python train.py --num_hidden_layers=8 --hidden_size=160 --n_experts=256 --experts_per_token=4 --d_expert=32 --d_shared_expert=128 --hidden_act="geglu" --moe_layers=[0, 1, 2, 3, 4, 5, 6, 7] --router_score="softmax" --normalize_top_k=true --routed_scale=1.0 --balance_loss=0.000241 --balance_bias=true --init_std_router=0.0099 --lr_router=0.00161 --vocab_size=4096 --norm="rmsnorm" --norm_eps=1e-05 --tie_word_embeddings=false --optimizer="adamw" --learning_rate=0.00188 --beta1=0.9 --beta2=0.99 --max_grad_norm=1.0 --batch_tokens=65536 --max_seq_len=512 --train_tokens=734600000 --max_steps=11210 --dataset="wikipedia_en"
Below are experts of layer 3 (counted from 0) of a mixture-of-experts language model. Rows are named router (the router's row for the expert), down (a neuron's output weights, with its number) and show model dimensions 80-159. Each number is 128 + 24 x the weight over its row's rms, rounded and kept within 0 to 255. Numbers have three digits each.
After each expert's rows: a language model's description of what the expert responds to. This comes from a sample of Wikipedia text that the model never trained on.

# expert 45
router:106122089096149142125113096082120125126092136124141163126131152138143142078158117140120111166131096139075133127147105108125137158099119130093158090174149146142140142091120122138142130158142153108116116135137111128150123146124139114097168093
down0:128112139119159114167148161121130052057112126095144122141139144135141137155149130175138129140140109137148141123113116125083121123152099141121123117108105144108129145115073123100084105114149137165136158135107149182113090123093120126143100147
down1:110097134114130149114134105132077102108109157113096120142137162121127119146113134138140153118137104151133089136149121131133111114090133128182143130171123172126180121095132175144159094105136156109102123145144142151083147128108104111102153103
down2:167114139168092115135116129152146149143144101137074141123106116125131119134135138132173190110148147136098172165134162114150114117155186118143146159140120098145114113141113098137129145157122111139114115133109110137095120109110105094132151144
down3:138195166100125150099152176121112163159114116127121121134146133140123141163178156083112087166119150179133176136155105090114111126107157123091123122131146117118143127090136106172126152138122160123145094148159131128139183096118145129154170134
down4:117122130143153136136139135135130132092122114122129120112107137150125154144131173139116086099140147177124124164139135159056128146136176106144122094184147132164154135135115121136112137098112107131128138113124126145073143132111143159145189145
down5:206147162104115114143151141110115139103114155101140147116125127117108181104138098104089095109147113106138151136118067145157108148104116060119123138106132137127133178120147115112155099147146134145086129096148073141137129146102161119144139124
down6:118154142142132138132171133081127163129126105165144128131101129179094068118108146147083122083179126073138113107134135128197144123121136120170084130149126108108118113115128137125162105142176122151105104166125156133120110138142126131151166146
down7:149109144118162140159130091115136137116108146114149130131145154114132145110120132107147124114116146110133160121093153081146126161133139148170090105105125154091100159135117073075113113116106121097040151159143132099131137078179114131176158121
down8:127108159118113099127122174136142119127136129163116176113164123160106139144160121152117110153128095093118131124150133139138111097134123082144087162077106132081117138118115138132127167137102139130169105134131117113120094083131114119134147137
down9:130102153102117100095134187138149132102097134116145161137149111138099131132133152100129112131116133186097121137171115148192152109081075153101152090124091141129099125124129123125177130079092170146144126092116137143148172130130121137112171082
down10:145109121159100138083103124158104095161119151102146132107163133101116157173090144136158109165088161171103162132091155136125135130086132126103092124121178127110105105157125101090136170114142143116060115134133154147155138088173175121138137143
down11:098136120115117116146099120136141147119075080118160137153168106159130132125126117110124104095135123086113122137056122126097129140122139091109089130109118136108139133119117158167121154102123088145123119116115161104128127128131176144126111126
down12:146114130133165137118104140136101122087051159135151141124155157090096144145119131171170140132159127143143173155103170124094134156117139141126108120141143149091129108105174146114154144157158118109155116138157138190141140123138104113138119125
down13:137075117124106162103124102127096145127130101103097202090151117100146133137090142145085140138109126138076151141147110124141158106109092113123139096110175138134137201094132196165121108113119129085119131125125147179144109140138132139181082149
down14:117165126103160122107142111122147090116168154087129120143091112106131100164121138068151121101115161138132124131177131154122070136130137111121116121135120116190132130110134169112138143124093129126108111194139133103121112090120080084088159121
down15:126130176107126150147120152153140128119127152142136111140147098160121085153158128147169132175143116099119117073113089104125164172136104160179154131133104144131118115105104123150164092123121109157113121123159098113145111120153169146091090106
down16:147129168094177097162196133106172114121115122107141103143139105095135158150166119115120138158127133197111129158137137123167135114105085114105122113175083139136137124170104104081133149130134165125161094140115127142134170092123117093110099132
down17:086147111124137165129083163136128137131128160147110121125141107108128167105145125131158114166095130134109150149146177133137136097145093107139161190140128130138094146098138124148143182159140142130172110137141141154105164117145139138121076124
down18:080121125185157125146110165152157121100144143114127145107108127143103161143106105129163136133096114127118087114124154155147150125120100136124141113134101131136155096126145174161118156145106114136097115101085119133121126129185124117137088121
What it handles: Arabic and South Asian names. Letters and pieces inside Arabic, South Asian and other foreign names, such as Fa-q-ihi, al-M-aj-id, Bh-osle, Azer-b-aijan.

# expert 39
router:164120152123099146100165125092133114095101154132149059078130118119112164163134083133112097084139108125115127138125128113141112181145129088093107123169124117152144107137085148110128129140166132146150122151140097134132131096093159160128127134
down0:138093109148111133107144106123138107126151150100160117135156148096162147089104082134124118080115138047159177156123109146171148159099139135152135090151130114144163096112108126124182143126154128107134142147147150140141119132126068155141125133
down1:137094162112118136136182125130105092129145115119128153140112124156107135086128121123104108136120159150115099131162153123095117086080092169137133088145114143138164106168143089135144154138159134176107105119148163154114146126145139103183116123
down2:158115126067157123151127119113135095162124104119158123119143095129130113102141161117121140159139160117070102174133168164130093143129114132125111149137128105120128156150148124128119159097149120106103141179113087156160142108129169136148112111
down3:137121123084120090124098150131105159100093109117158182132090133122122108106143121142134136101139172128112080118167112123110117142099103123121129107089122129128146132141115202146135136147158109125140184108125120142108150121159169092140143157
down4:087118119096105123120153135106139079104126127148092111147144140133133160196131154127135110093148092146107118110127148119077102123133150178107145153129130105159132129137112141136100127163139132122105111237103108103120138101138124128114070138
down5:129122143163107134149131095107099139094146133110121122125141158094150170105105189119185144137133122123121215159116122157071135083164137173142147116118162161132142128124095095135126136132131115129093074114135130114141135116104118125085153122
down6:132157165158180148119136124096149157169155204109141131121100122138117094099156160119149123150146127145132127134163143119157175134099121129146096139097129143045128170117068107123102123115120149146141154069135110110180133119110144101101120190
down7:131128083154164146131064121102158137151126159087142141120117104126160109073144125123166128134142116046170095130150127124109128109121154109138139144112103112143068144089120200161122140118113162122112150109106135158161130120138075146115167128
down8:103125089096132121113123132187093142145125117155130131154126095095138093125130179096129149166157107100139079097117113166106161119144134150132106106112122102134135187142096112122130161125146075154139133140114131137200145103135120111141149144
down9:133105150097108120111169085152145147163125124154118107119120135117088139153161103143078108133125141173163105125132117115150125115132190118105121149151094128121153120153168159105127130120135140162164166124131117128145142135116172163123132134
down10:100134119107129120153112171155126110125157111138139125162110108161136091122125111133114118134124129089122174113132160117103150100104111130123154104100127134103125122101110078121109117151114103159132115151118142126143148145157110132136104126
down11:101116129126135107171122168148120101146155130111151126117144127134166099079131136074141136184124095107140156086146158143134158099105117132136152111108108120128078153105111061105130100147129132168104175130097099153167161133124123137103131115
down12:092099108115124106111110124157177142121168122098135160140112095157120100118096120137156133137151151134113104078088144131119134123120110103128135106099115155119130142132096144123127122148131110110111115143145134154150132131166124123146157159
down13:139126138120099129134098102145113102107099109158143162117136083130159106137169109152113155077141138092126122085141099124192123146116126113155142102160178081095121109119167101142123113114147152130108177125122137109130122116133073128115112128
down14:112149108121121093142084097116123139156146116126131139132107120108144119098141172106152140152108159153120108144122150123137104148084123118138096103067147118096128160127186106122105154125146122138090141124110086150125130139123121105110153132
down15:173142129143119135126109148150127150094112132165084124151143114128137110061134115143097108173153140160089119129142129162113131105133123133116133136107102079136114107128177119144107087145122159155130136136085169078082169115141146110140179098
down16:118115105154136110144143150120059100093140094121117108114157143120152131139130147143111131133148127145117123149181101122114119184128152129123164125130129100145159096138123086155158112142101139161141086167151133105106129148116103117168101083
down17:135100118115141115106140117145136086123128085151102123143122152158077142172110119144085069146120128171130136124104118117150136090156152121127171114149115149154117083187137167106173115112110114139129112134154146129107156160120147114135079082
down18:140148162122155125165102129122153122138127112120121112109206152122137142088107131111130122129108110082149133164153083102159131079079130119139134099151144144146119134109154089101178112093141119168142101128145164148122125183151137149176159105
What it handles: Paragraph and heading breaks. Double line breaks after sentences, article short descriptions or table ends, and == heading markers that open sections.

# expert 10
router:122108120142148102107149126178162127120090160122135085142125106165127119167167169179107122111136098111130104111149105122120133085110156181130128115104141125110116113094098157150101121120103123091176105117122113188140134121116164143147101117
down0:124132143184135127166129109132113108157068095100182091134129105104128121127091109132110125113175127091148145145145140112114135164147168102151065134141092141118132121117135160150169125103114128088154162152087112155150117157149084155124147115
down1:130124119124143093101120140137114133123106156134140139140120137111138115120117141140160149129127112167083159153168150159073097090098112130114115110158126115106146098154104115140079114107088128100149139161124189141089131119097132099147147165
down2:150158139136171107127133104155118123139130160151184124129116128120106112102136130136146124155089140142110099107164108105155125100136151145120134099187140160166114100139184054163166127102145132146115168069106174111143150153109114134111136112
down3:088132089147134145065071135128124107121140147136144096162117123116124119085155140094069138081113130173146096144102107137128157107111151145131121106128139145164146105090140076107106120127134136187117059126114093133138089096123123134109122170
down4:159140140121127098117118106103116113135122145128082097114131115142154127069129136109080136132168095188110109135156128161150120137107155126117118122158156096145159116129145074131142101164095160139184114141099134131108110132131160157129175112
down5:143138081170127155153126141141147145133135145127135118089110162150091130156156140151167133136131108092142107153138170094125150120141131078129146126084146169149083127142160154137143129126117059111097124133131120121158128160131108105162109116
down6:112096097105131125107130185158102127169138139107123172104140103142151152126154113115128124103135098115127135115120161168119103167096076126125098106135140148140120178145157152122133117091119133090167197151150147131137145133122062137110124118
down7:168097135103137093147099180158143137098131110113128107082192129107095138156095154092123119118146147082166136117130163123093145116117132127174162131102107156129183082158146157139136128132134145087195115147127128118135177135142125137160111111
down8:140122060150109145114136124136081119122110129148085129096148119120109136130135097135139136125099165180129062120130149150104151129159103146128123125128164141127159136163157160140103122124074136107136134172129120111124094106143109099129112149
down9:161121093117097136173119163122060099097141122114104125124145134153123135148129163139153155154154167083176140137123092142099141129131137109092130155145122095150129102096127149095144136118105109114116126164115135173113090106100091120154147116
down10:101121131109126197128113149117101105154157143145156122120109102100121143177137146124114094149164089092090136129111116113123081098164139182118116167114159182131124125122136123121156088150124089113142135112139131158144152145114126136098099133
down11:112125115166128130105154152141141127112118086097135125123114093108095145132079125170136143120152155197138116145110184136126099097125149085139101178118124169154143084121124170126094156121116127145113118138131116164097153088139115140132171126
down12:097130125078101167148090142113090116157108150130115111151112109130091145171115127148139144181139158119142111129115102135146124125150142102127095089155134142173135120134123141151109132125120126158137129138159141103103137124100093087141089102
down13:129139115113119115130146128135176096151128140139130093169100145124121167141126154075137124124177142116168112107104126127141127115098090133143102077123141149116078174164135118110106116106102140169146134104136150103063163099150151147127130122
down14:128118148190099097145083135146160151138128114055117119139118124135173109112145121127146101127149109109122076167142106115122156160104109145128135110151119088122146138103138129137181138135132132108114102155172205105133148154126154134127104120
down15:118084109126149142082115110106129158094121102104097103137102129123099163089130118140134085164102137177101117115146137098155098071136129140102106153136116136138140150146145105133151133112126124149125131105061115139130120102103135090097196143
down16:123155142114139116161102120158158185173140089122127065140129123119119148088129094092096129101134107130136085165147149124125134123112114108126119120152115106099118126163137093094110115122099148094141156124154150118124125167096160146097161130
down17:127111132118142129133095153106074099069116122105123114115150161093144100137131143126159155088143120138169130111112152152096115124115107169128140139097132142105176113143152094119085119115124092101192112139117149130125176182093139138119133120
down18:131145148093167147097131143129125175121101138147150131135152121138134175082098117083158129084119139151133087161086079149117127155146127107140148119107112153118159084132107101153132129137163146132149147146129163102088120123111125140110155124
What it handles: Pre-noun adjectives. Adjectives and determiners before a noun, often after a, the or his, such as various, political, important, previous, leading, same.

# expert 48
router:128140118154137115125179171132127124109161146126111090133138144168165119148112148196104116123123131103100121110125112083123122142136124186111132128102148128117097146103158140099100125118071128100133138116126094091090092089115135131100110148
down0:145154197132134096162155110092135100109162179118122124109090085115136117148165140098133095111152090102140124123143141147077087139110120098138117138165133125152135073140141107150169141113087140116160121129154142082120148112133112156148141099
down1:143113163131130101115140143118132129156111106144133144129141154143136128081096153180142150106159128121124126115190150079126118117129129124095132130131126091123096129147136103160152117123129143147111174138138153185142099076138126071093157121
down2:132143123149130137133150170118122146164140160130115108130138076130085155160122129174091110098152146105128152096117138100143114125127116186167123127110136139134116171068105142126140152135133119164133141163141131117198128120156109157105082104
down3:116115094131190071171141122085120134105145113123109153148104120175131115082144123107131093132127139105111108168136113123111093131154163137115108127122140075146124111121151132093124126157173144093111138122158103130147063107116150104109138128
down4:112103156126069117107123112144139134131100099086138077141135135086091115151139136105143172141145135087097137161085106086086129142096139138146176125088127160112150148121137116102126110141141118133115166171106153123165131143114113127118154110
down5:136134134154120126150167161130105105127142127136098094150102121087124134110107108130131124103118119146092112111133166133111102111123133120148131163122138093136181193141161142108139131171105157119150163141152099077126137174130148177168123136
down6:123113112123134107071124116126131120101147207136127122150133086149070082176100138131143117143107133126123146142126092143062160133114130136122112135098129066136165102118123153119175142130159139112126115141120124109107100118153128102146078155
down7:101057141120124141142136153077146111081135128112143150112097127134101136135154137135096127156170107143118117170117120109080128111125126156102091153122137104127136137173120109127125112107076125150089120145127119154115191097154090117175147117
down8:143140141160101107119114125121122121147106085105089094152094118132124135104121113142155137134177133116173137107119137107142199096160156161118126133162119143098102159138149118132153133146152116121162133165139132107111148117099160142145117118
down9:118106127108162104128090186132129121113117129142107146130136147148157086115146116103136147098101129104099140155110098151129103109158119101166145143157067143095114142121133123148100108126146166118102145138119131131141091149123134140114104165
down10:149131171172086146143173121114130152095137127081140154143101088149169117146109103143155101173122128086149133103116113110152149080128109112107108095126122162115104129176129127107109107126111112108148113097156098106160114137138080164050125136
down11:144114165118160128110104120132118119152170126132135105100153108133165116103125159112129147131148118115150128093115116114118149130137124162120153125133155096185134145107105125107078112142098140127095101122133118084106118079151156142129117118
down12:145099129126151102147150113114108109085123103133120120109097151166108141192180120140157137141117146101120156125105122162109160131136140127150124142173140145142107163118172124162153101095148129175108139092115132190091114142124152127104098085
down13:145121080109097125121044115157112120131125139109107079172131085144129139128117132192113151115160119151103115159121168124131125116121173102110156162118141127110147132150131120110113131083118128086096144129140157110128132106100131106103137130
down14:133121125091131113093113075142137094153154129134143148084138151120129143114149093138143137158140136150112152173109093107162134153145114117152120167101176109129126104138091180137122166145122150143128169061134130163112149124124147097176117117
down15:081139124148104114117130157110133094120120074131141093173152151111128147082115131093118065116111157136162128090153154143152124082137112128092110139133141144101164121109143126090103159099084134115112157162151154092150109108184137111114121116
down16:146150101141161095132126154137125115127117137129183145139122145172156106171125121111092109107151108078110107118093148150133141124149120105139121156104139074134112120089161131102154106178109126108145116133151138144153137119127165120145112139
down17:120148144100134100167134095133116106120154145093131121137125088113130086141082144112138137112111131143131135163108138120120109154104146080137127142139137134108141095109167105141129140146105127144140147138172159145130111109130152128150130159
down18:102147125156165146108110176142158132104137135111111149156118123148122133135102117132162120076090153166081106120109130093088101112149149097110141171099124142158156143091155121084142125125093127136148118115126132131107112089128133084066110150
What it handles: Adjective-forming suffixes. Adjectival endings completing words before nouns in institution and nationality names, such as -al, -ary, -ical, -ian, -ish.

# expert 20
router:106142159132137094111075104140115163122106108129114092161078085124176110159129125140101145153085145157116115096117141088146131122155163077158107129151145145110141102103125157103158145136096129164158170143139119128091136116138138172135148137
down0:129134098139133132132096113088130157167116122105141132132121117137118101136087114155078104172130108168116079168153135109143110119179120144092093132106137125130141121166121154076121132173125138136152122117082090150093125099116144096120130162
down1:103105123105126125150107146117139129098089101148070129130137105141088115146138138098109158132138122193123104128129120092132090122110117112145103136089147118139167121141133103117124151156102138139126119165132158136097110152157134093176115105
down2:168119115132098158136133127137142123134161139121134107113131153111113146161134079115125105140139134082145075172169155173150126158106163156112112172142111128085128109138079167119105125157156140086193143081103093148175119119129153112120095179
down3:160133068131125139117154164104120158126150162118127103138156161093098145118122088116134120128174127101157113179158143154167086181101167150122133153141102109112135129147115148148144100146142131104149117066133125103176124165122107105125102139
down4:190137122100164145145096156077113120112111120117077154148139098115110147168102138154132087163145165103147158142135127084187158191094172151123141157107124130123101131164109116118124157121146157122112080147090130103108111119137084134123117132
down5:191144137099117130157123191144121133136094108117151110068153138134124138135134093156173131107118126125114132145119102150107176143144134105152119157100136132132088122121117170128168143140123098100121127170094146115150105160120116096148079127
down6:125095095150118091122113129103150159124123126094074129127142151097091127117100144121080120111141130100110122106155124126154112134125114166147161121156137076140122176158164075107101109138120141100112127131093093110149117122126184100171124083
down7:139154054141130131098129129120093150059134139155125131121137130104138129125139103113111124149169106145132096117144134147153148136178152098149126153156118135137108091169146114125102129141113123096118092116140119112126116078110108111131152110
down8:131149126131139109183127105138150132115118171122143149135139104137155135112076145136094158110140135092122170149118067169120163119138102107151117129143157174130153108125148111111137131103135127093146146143111149131145086164138119156103110158
down9:127094142132128133158127099155153131095139127114108140180090113162138147076123143114097125101160133133171164161132142110134151105109122156179151079110098093169113147101156105130141106142167118122137135113113138166114092149126095123129153141
down10:168130085159127161130160121108124124104112150129167141122160164129083116126118100116166103139123139110158153138104102158143088138108138131122131158182135123121099142143165140117108170113150128074119124084092106156151150126124100104135122170
down11:154135141114119167118152161155162173119131134132145148131182111116126154098139133111100134081143107156153146136125133137101113109114123128106111120121147078134131107169139070091129096141147140116143122082114136147146085137126053173155143148
down12:118096116141087124139163128137140152114130117148154155139124173167095144079132134119124113109152109097130140142144102137086155115106074155104127125135123103111147128147121071110121085133165096070142121109137147127138126165156133081136133153
down13:120111127140127094110145146123154109104142135138107156132170147163083160119163134124126123141075107075136164153151167128122135157121065151099109079123147134141163144108092135115110128132129128123163109168126129133165122151117155115150102094
down14:116130123114127064122095107134120151138154082111089130146103156117084141162099087190131085137137173145161125130137137121105143054145167130128161100107116108145117087128141139114130093114136106159131118160119095133103109118099137147113144104
down15:073097160116092136153138131097130105118149118161102157111120082181111122123149152119095069095136141162126167125125158114117145151178109126142088124104139141137099131102074134117125132133149157201115113180161133115135143113131152135080129116
down16:151096087138116101140134156124128153117106163117098112147163172114118136135097115136142135132133125078118135152153132151157124167141140160123135139186128100113140104146142125132125139141132142059180095083102131111192126137108144100131108159
down17:140116106147100134104161157120140136144143148112121138147154180126079123110144106104122090147134122099161108186156137150148121166098133163125119157144087142099117141160157112146113121149136125093139123061099113131163149152117137124095111140
down18:164130098176122142109110132102094117175137121131128134141134137120104095123115120100137101149125115106154128156136162150163160161132143146140120131155106120127069132132127168146148128131115139079141105073107115121150155154120105135081105173
What it handles: Opening quotes and headers. Opening quotation marks, opening parentheses and == section header markers that start a quoted title, quote, aside or heading.

# expert 38
router:099144150136125146123116170088115130175145127140148104158109126111113145153100116116162149131121119131155127156175125074104164117136142164173148143116085146151168120155139121108147136134066139108138133123173154146135106129124135139129134159
down0:116154120119086114151100169154135146124149124106146087119121118145138113119140103160073164101134112161122172133123094154149111134124108142118163086118127146147120070154127131112158106133092076107126139155120111116149133162076140104136144170
down1:167091167115132148106107165161112110143124155140122148121150116109121112111163139165125098121119109111135125141095106110126069148123120117151080103109083137108150141180161137102139103106094184159118117095131150109124093103150135148123092084
down2:097117125145147143145124138120094122122137127095165144118116140185151169100143123106116116153077157152167104150098149159112108133089128105163143126140094121098175163124130167134159113105168128195116094130112134116131131135140128128136127126
down3:130116133116160109090156125134119154131129102138101097115083136153111111135112109129102178115139111174148109148137127095125087114135109094133104137101124164133117145139191134143088146131146106136120113117147082088139080148092122128141127154
down4:132161138168101117133108105139101144149113126122094099147140151122076115182163131153132115131177124120128150142120144119108166066113130149095143149124154129149102142125147177161137159117173140135124136134122106127114165086175119113136128096
down5:125113123124140126139099126144116120123122124100120090130095154141157161108160124107145183134138141142148123143119107113141134153128094101088159120157139127072137108133142136087145112074166124133113100108114152143099136138128172126144130101
down6:153159037136119147131129118181089125167136106118142135164131064124123154122121137131137109110136120119113155165145141113127107136087142088111119154153124151171149127157090108097131165123117148101110133159124159139164133106071146087137140151
down7:095116117112121093140148127107155120122158099159139122098143116164132091129140128136092083104129133047127152124101113126087118157129117118114108078131139125195113129164102134155120123134156143146134134130181173145083104186147145133129158138
down8:124125168139127126122092140108101128170166097184181146117147095114117126139087094111127127106079127153117114111160110133151142095116144141168092140162087150107124162133162116136164133102079134137123127130161147136143158136138137122115118156
down9:138137122121099147121068121154087113109113137129132138142122190133124170167134130128102167133118099095157132091158116127097118113138119124102135106107077134137096149092105108108123145126116100140159131149131064117158110124112144123126095155
down10:096146186206099154143132123119182142121148155129176116088108162137099127112102093131135134125126132100122124164143126102110119135144128110140120123119105106148131119103116172146156138147103126136143171124132106152127154171101110103133101146
down11:133165155104130123110111133155119168126136069135201118143152126115141133120132108130143142116142153115130145151106129150132140142158105118148164156191121129125127179113094089097162108132109124101094140161134154119158087125122156111137118098
down12:129093151112167117160086104089155135143144149146116100109106121163151142096112108109119110081154143103140102148117106130128146174125105116095128111175157149103136145135128172134100126130118119144142121195124132106102122073148117117147182145
down13:108115145116170109149059187145182142153123116144137148136135126119159146079132156101132159112148142110075133164132133132126113135144130098112151126160111124112155165136128105153126102150104164143097114146155100144123109152147109127091124151
down14:162166134127121081136128127145168137111126101176140140108136106133160138146122108119156158090120163178139100152108129106169175122137144116134156114138087116134171151104169140141126161116135109171117095085124133073130136130139107136138128125
down15:137121117111135102100095133108115087170185119132108138163146120160106116125127130083124152158166099117106123115148072120139121122085129110114135066158128103146117130127106112102082100094127137113121123135081151122127166128128186141129119149
down16:118137092160124134145127131125097128106138155097181153124123142124109065114095180163098125103146124193093116151104127134110155154158137125096141115104145136181169121101111138143121161115164162137121141099089120087120142105111138135116130097
down17:097148157117145090107125140153133107115162127169107107154090141114132133089162121108145124109126093136130111129174140107120111141109086142187166128122096134169156122142075129128100163076138107104108104076080104085099154131112145139132162136
down18:097100161084147080119104130137135120147150145137124106177143115106103079133149158102121105168148167162118121130119123111103105197136139097126103128152167110151122120155138090118097128111109093123089109109122129156102154181089116116136143068
What it handles: Word-initial stems. Opening stems of longer words such as inter, comm, att, reg, appro, con, plus the id inside insidious, Trinidad.

# expert 22
router:130105131085104116098149128113108149111135166102117165106171110128121154111133148173141138102145123122142154145083139127128119141146134102136070101147083118118121111116082073132131139133068125125091098167124135127139132164150127153125105162
down0:161104124137153137114106123143111113109126164098128112158105143130144121141130098120081066091150138160103146171115108177122119122145129127127138147148153160188158087113135106111138116165110154151149100106134102150090123146113145148122151110
down1:114155113100110137120167106080071129096140167136076127067140138135118153107117123167100120119119193141149130130145117123121123108144130101123124122109156102135114117108121117084136145118153089144159143134105116139103104189133109112137117132
down2:087115086117118103155141111111130129130149095119124148127127116092127127136073112136095119200095099129175143148139148100144125115114098085118096175109139107101107145122114109093136122140176081143113106126129110084111101129143166111151119137
down3:182145164113118152125137151162096127129163133129118128130120152185134139083108145096118143159177097147100120165111107114117117111126149113123130143136090093103152108123110134124128141079088137127159132126108162144096180141108136140126108142
down4:115082142141155110119168120133109138108101161141082099098138162129139123103132111142175099130114106112135102126103123117066113134158112142135071142130106089069132132133115154128124091105122170150120154118085125153162115106098103107123138149
down5:129089166089142124150134125122103098123111153125159170126132093112115173077113117136140138114125156126113099093188138119116119137112149098121143113124132100151109091165092127108130162142151142111160120111138148116135103137081118123162139149
down6:134099126166124134142130096109113124139180096120158118159091151116123204136148101119143137164152113131164168156121134149161102139144113198086179191108120136113116099159150111115123137118108133151122135118144129149181115118110122145120141139
down7:104144081089088077101154135150109094142157120096147098129120120149085085120132148154142143116163120102127117138133121134122118125148110106174139100157102099135125113150136127115115154133125108109125105122162131119123174122102137131134096076
down8:134065167154167124148102152119140114166153107133167122111161116130133126105124137142076103120095120134143172097120066137160148140145111126187119105112145105136142161157103077137148091093148101111162159150123122178091142112123112140159122110
down9:106105135120173108137110121129198133140086091130102161120114093150174126078106156142162151125132104144091106120127108126129134114147114152161163140142122119195098101119110131114149103089124097145104136142105098135142150166116108148122173160
down10:145097125097137150122122157121140173096133151109101121149131131147131133077105122116106118120128102113156091072096141112089111129124133145151163167129140137158135148135112168161132138157124153165119098119087130138156147115158152134153136129
down11:121157089169108119111140138150142111127141084129177120158147152140141121127140138145112156099127148101122134146106168105134135130162144156147087105126143165123117145112163145176109177110156149143083089144135157107131115154110118134133093119
down12:142118143119145136145139143103111151162142170128114147132130126134163150128161196152130096076089154098176129136096154165109106138123105157135165106098119131122113153121141121127091105147140111148106106140085114105188110119125134156131185154
down13:100098107132101151122129135167052103118146119145162131126143142109130122176103143102119180144134100162122135136135142127127084169117123128123120117135170092105131092139115065080095138115136116110109112067048126129145137089122119124111138113
down14:108084161174142141080143149136120128091157105138107132111125155124165193134095134141096108123095144116110156125128136104129151112161120153092142127117119178092130135148131114081152113137109087169131141121114165111111149124101103124130153127
down15:122148149149126109105104113141155161119108125112124170149130118119108150112150191087120135145128125187093095141137115129130132105083120135148123102100112137156132140133126128159121102115088163096124110083133160180152167123143148140162126155
down16:153078079162144140102096176162138095091139113154114123125130138144150092155146105159129167162100125112123143133081135133143153120158108087119150123122134114110160158106159130101095118104108114135145128120141174106088137091093195130149110164
down17:124113152109124128134107144089163147114107130140137121118105182147063122136121132148120118143109114122140086116087108130121130117121143160111096084134200105094071174161173133148147134138084120172138154123148151145108144098126114155147105151
down18:152125140102093150143135122124092163154099152148106165159094071106125166139132093141124161162100069127140137098125123158118116153158125116168117114098085112128111144086140105146136147132158155160105118161126112119155135106107130129091127143
What it handles: Capital letters, codes. Single capital letters and letter pieces inside codes, acronyms and names, such as LGA, Weezer, U21, Zone, Sedilix-DM.

# expert 31
router:087160149128123133141128137127101087117109113098093113152135078153161112099108136105131135145087172125154074105138150123122127136174092132099161150138167104118104148111123134146162113076107161130137120131124143117092168107148106123132164131
down0:111110131107123113130115129117123107157148132133104130133168163123165115142091116121097151163156181138118127141148153138148148043134150097135144133086103133161190114117143093128104158081112152116098094133128137178113112142127155150176136128
down1:114149147148127150135146115154123118136114114174141124139131167153107101113126110116123130096139135107134147127150126112104139143150135148113123080067126112133165111137122134121156141090162166154134164172113139111095137114164126130121155139
down2:146079097125138167112134128108111109169125102121140055136092109100103109131165143164137148118172125121118128113161113137095161130070133176147126109135114152084076132133143111078147129120107115145118117125104129108170102116132080152133131079
down3:123126142189104098183124108135123123138100102138146129163156144114157122169132129136152122179146090133147154161121142105094108133147115129126090155176108144145141135142144148168107151136114118138147151148167132087104117137135115149154123159
down4:159181143077103137101120144128122157139170145111162106145143151132178130079117126090138123121109151163128136133142142125134086115156120087119090112165133125141130147146090093126113175103146141109125139132135152107087161143180131116120128106
down5:174157120104097091108111148131076103125154120144129126123156144142124143107171141097115110120135108143159103090126088124109109168053102143070134137135190135118114134140152095093105087117119147113143165160120143134155132097072130088118146154
down6:141159157117114134116138152162188141119117136133143114116121127130126135128125102162160088108147127123107118136161141125155170133127113137135145136138135194110169124186111144113170139167123118112108127117123125148076137130141137121107118173
down7:152134123118130119125106131083136148126157095096158102103132091115159152123153147172114143142110122115132162140116147142135143142170132095121136116134117123128107117109125078140109066155152100114117128129147128200113142122117103111207141104
down8:156137178131120178096126123115096124127109129142131140138112136117110088126111197088130118120127054118176163105121133160118138141093159161142125131109126133127122085157097161144111102141125165157146078146141137116124141144110090139105166114
down9:101092101100133119148125096093108119156157142066155124129162129133108081145149139101104105142120126073141126158122121125130098139136132111137128147090103105109113140117084169128112150116115163127125098143152129144145103115100119162101109128
down10:105195100163117123127121108149123113129108108105138124132133132145114153106136133149139102124105111135130104130104139127104112133151153092117107174125101173134126076076146179148104142110096130101125094089136115164145134094095164135176139088
down11:091129139141105122123122113155125152082130116152111089112124127116102113121084143108122159096143071162093120106130129147096104106163126075146132172124089150165163101101099101164092134109113159134156133085135113125106120148142110091109176128
down12:132129108128088129139138097104088146166128148139127160086044129116104136095104125087124130143101149142148102103108119140174123108103147132091114137090138156146121120120131133142157162127164101111152110152094123080140148143101141124178125139
down13:091164105111104112118149152115157152103113133181131110142125112144124126176130149138142082105112132165124092129200131147114117122111125135111120111149165096199116111151176089138117105108127079138122169114148094095164107090116121107159120140
down14:153161130130139136134129123122120091133117102143144142114136115144142093133140119132118111149150127101093148126114135127145123126116115154142121128159122104116083176156103151168171125126091116154149139152143131088143169129140113105087120094
down15:105093103119109110147123134084096135135129144074088118132123122114101106121127139110137132149117135133169145131109149128144151138149135117129123121069162145128132119191161129045148163149143141133106168094110148129137073109105109104094144099
down16:170106097093129135095124151123098134106098115138117158102104079112100136157103149097150119090090093137091143126106111130108158131163121156110122159107179105107114137132079130119151141127147127138118135173134140138096127140085127136132081139
down17:166102106108138134131151105115124132096113158116097138156149165142110142095080154091136100155106106140128175129142133088136139103122152115141105082134162138141159115161139194149171153149126099136160148124143105162101121121120098151167111129
down18:135111090155159128116114113152112118139126114159136124165127087135112088157086111142131109102118132127136152086129117145147143110128143093117088121110149094106087163142118120083181084143074167143146134140144131098123137177172146131139108156
What it handles: Vowel-r word pieces. Word pieces like or, ar, our, ur inside words such as fluoro, sporadic, Moorestown, incorporating, and short words car, bar, ear.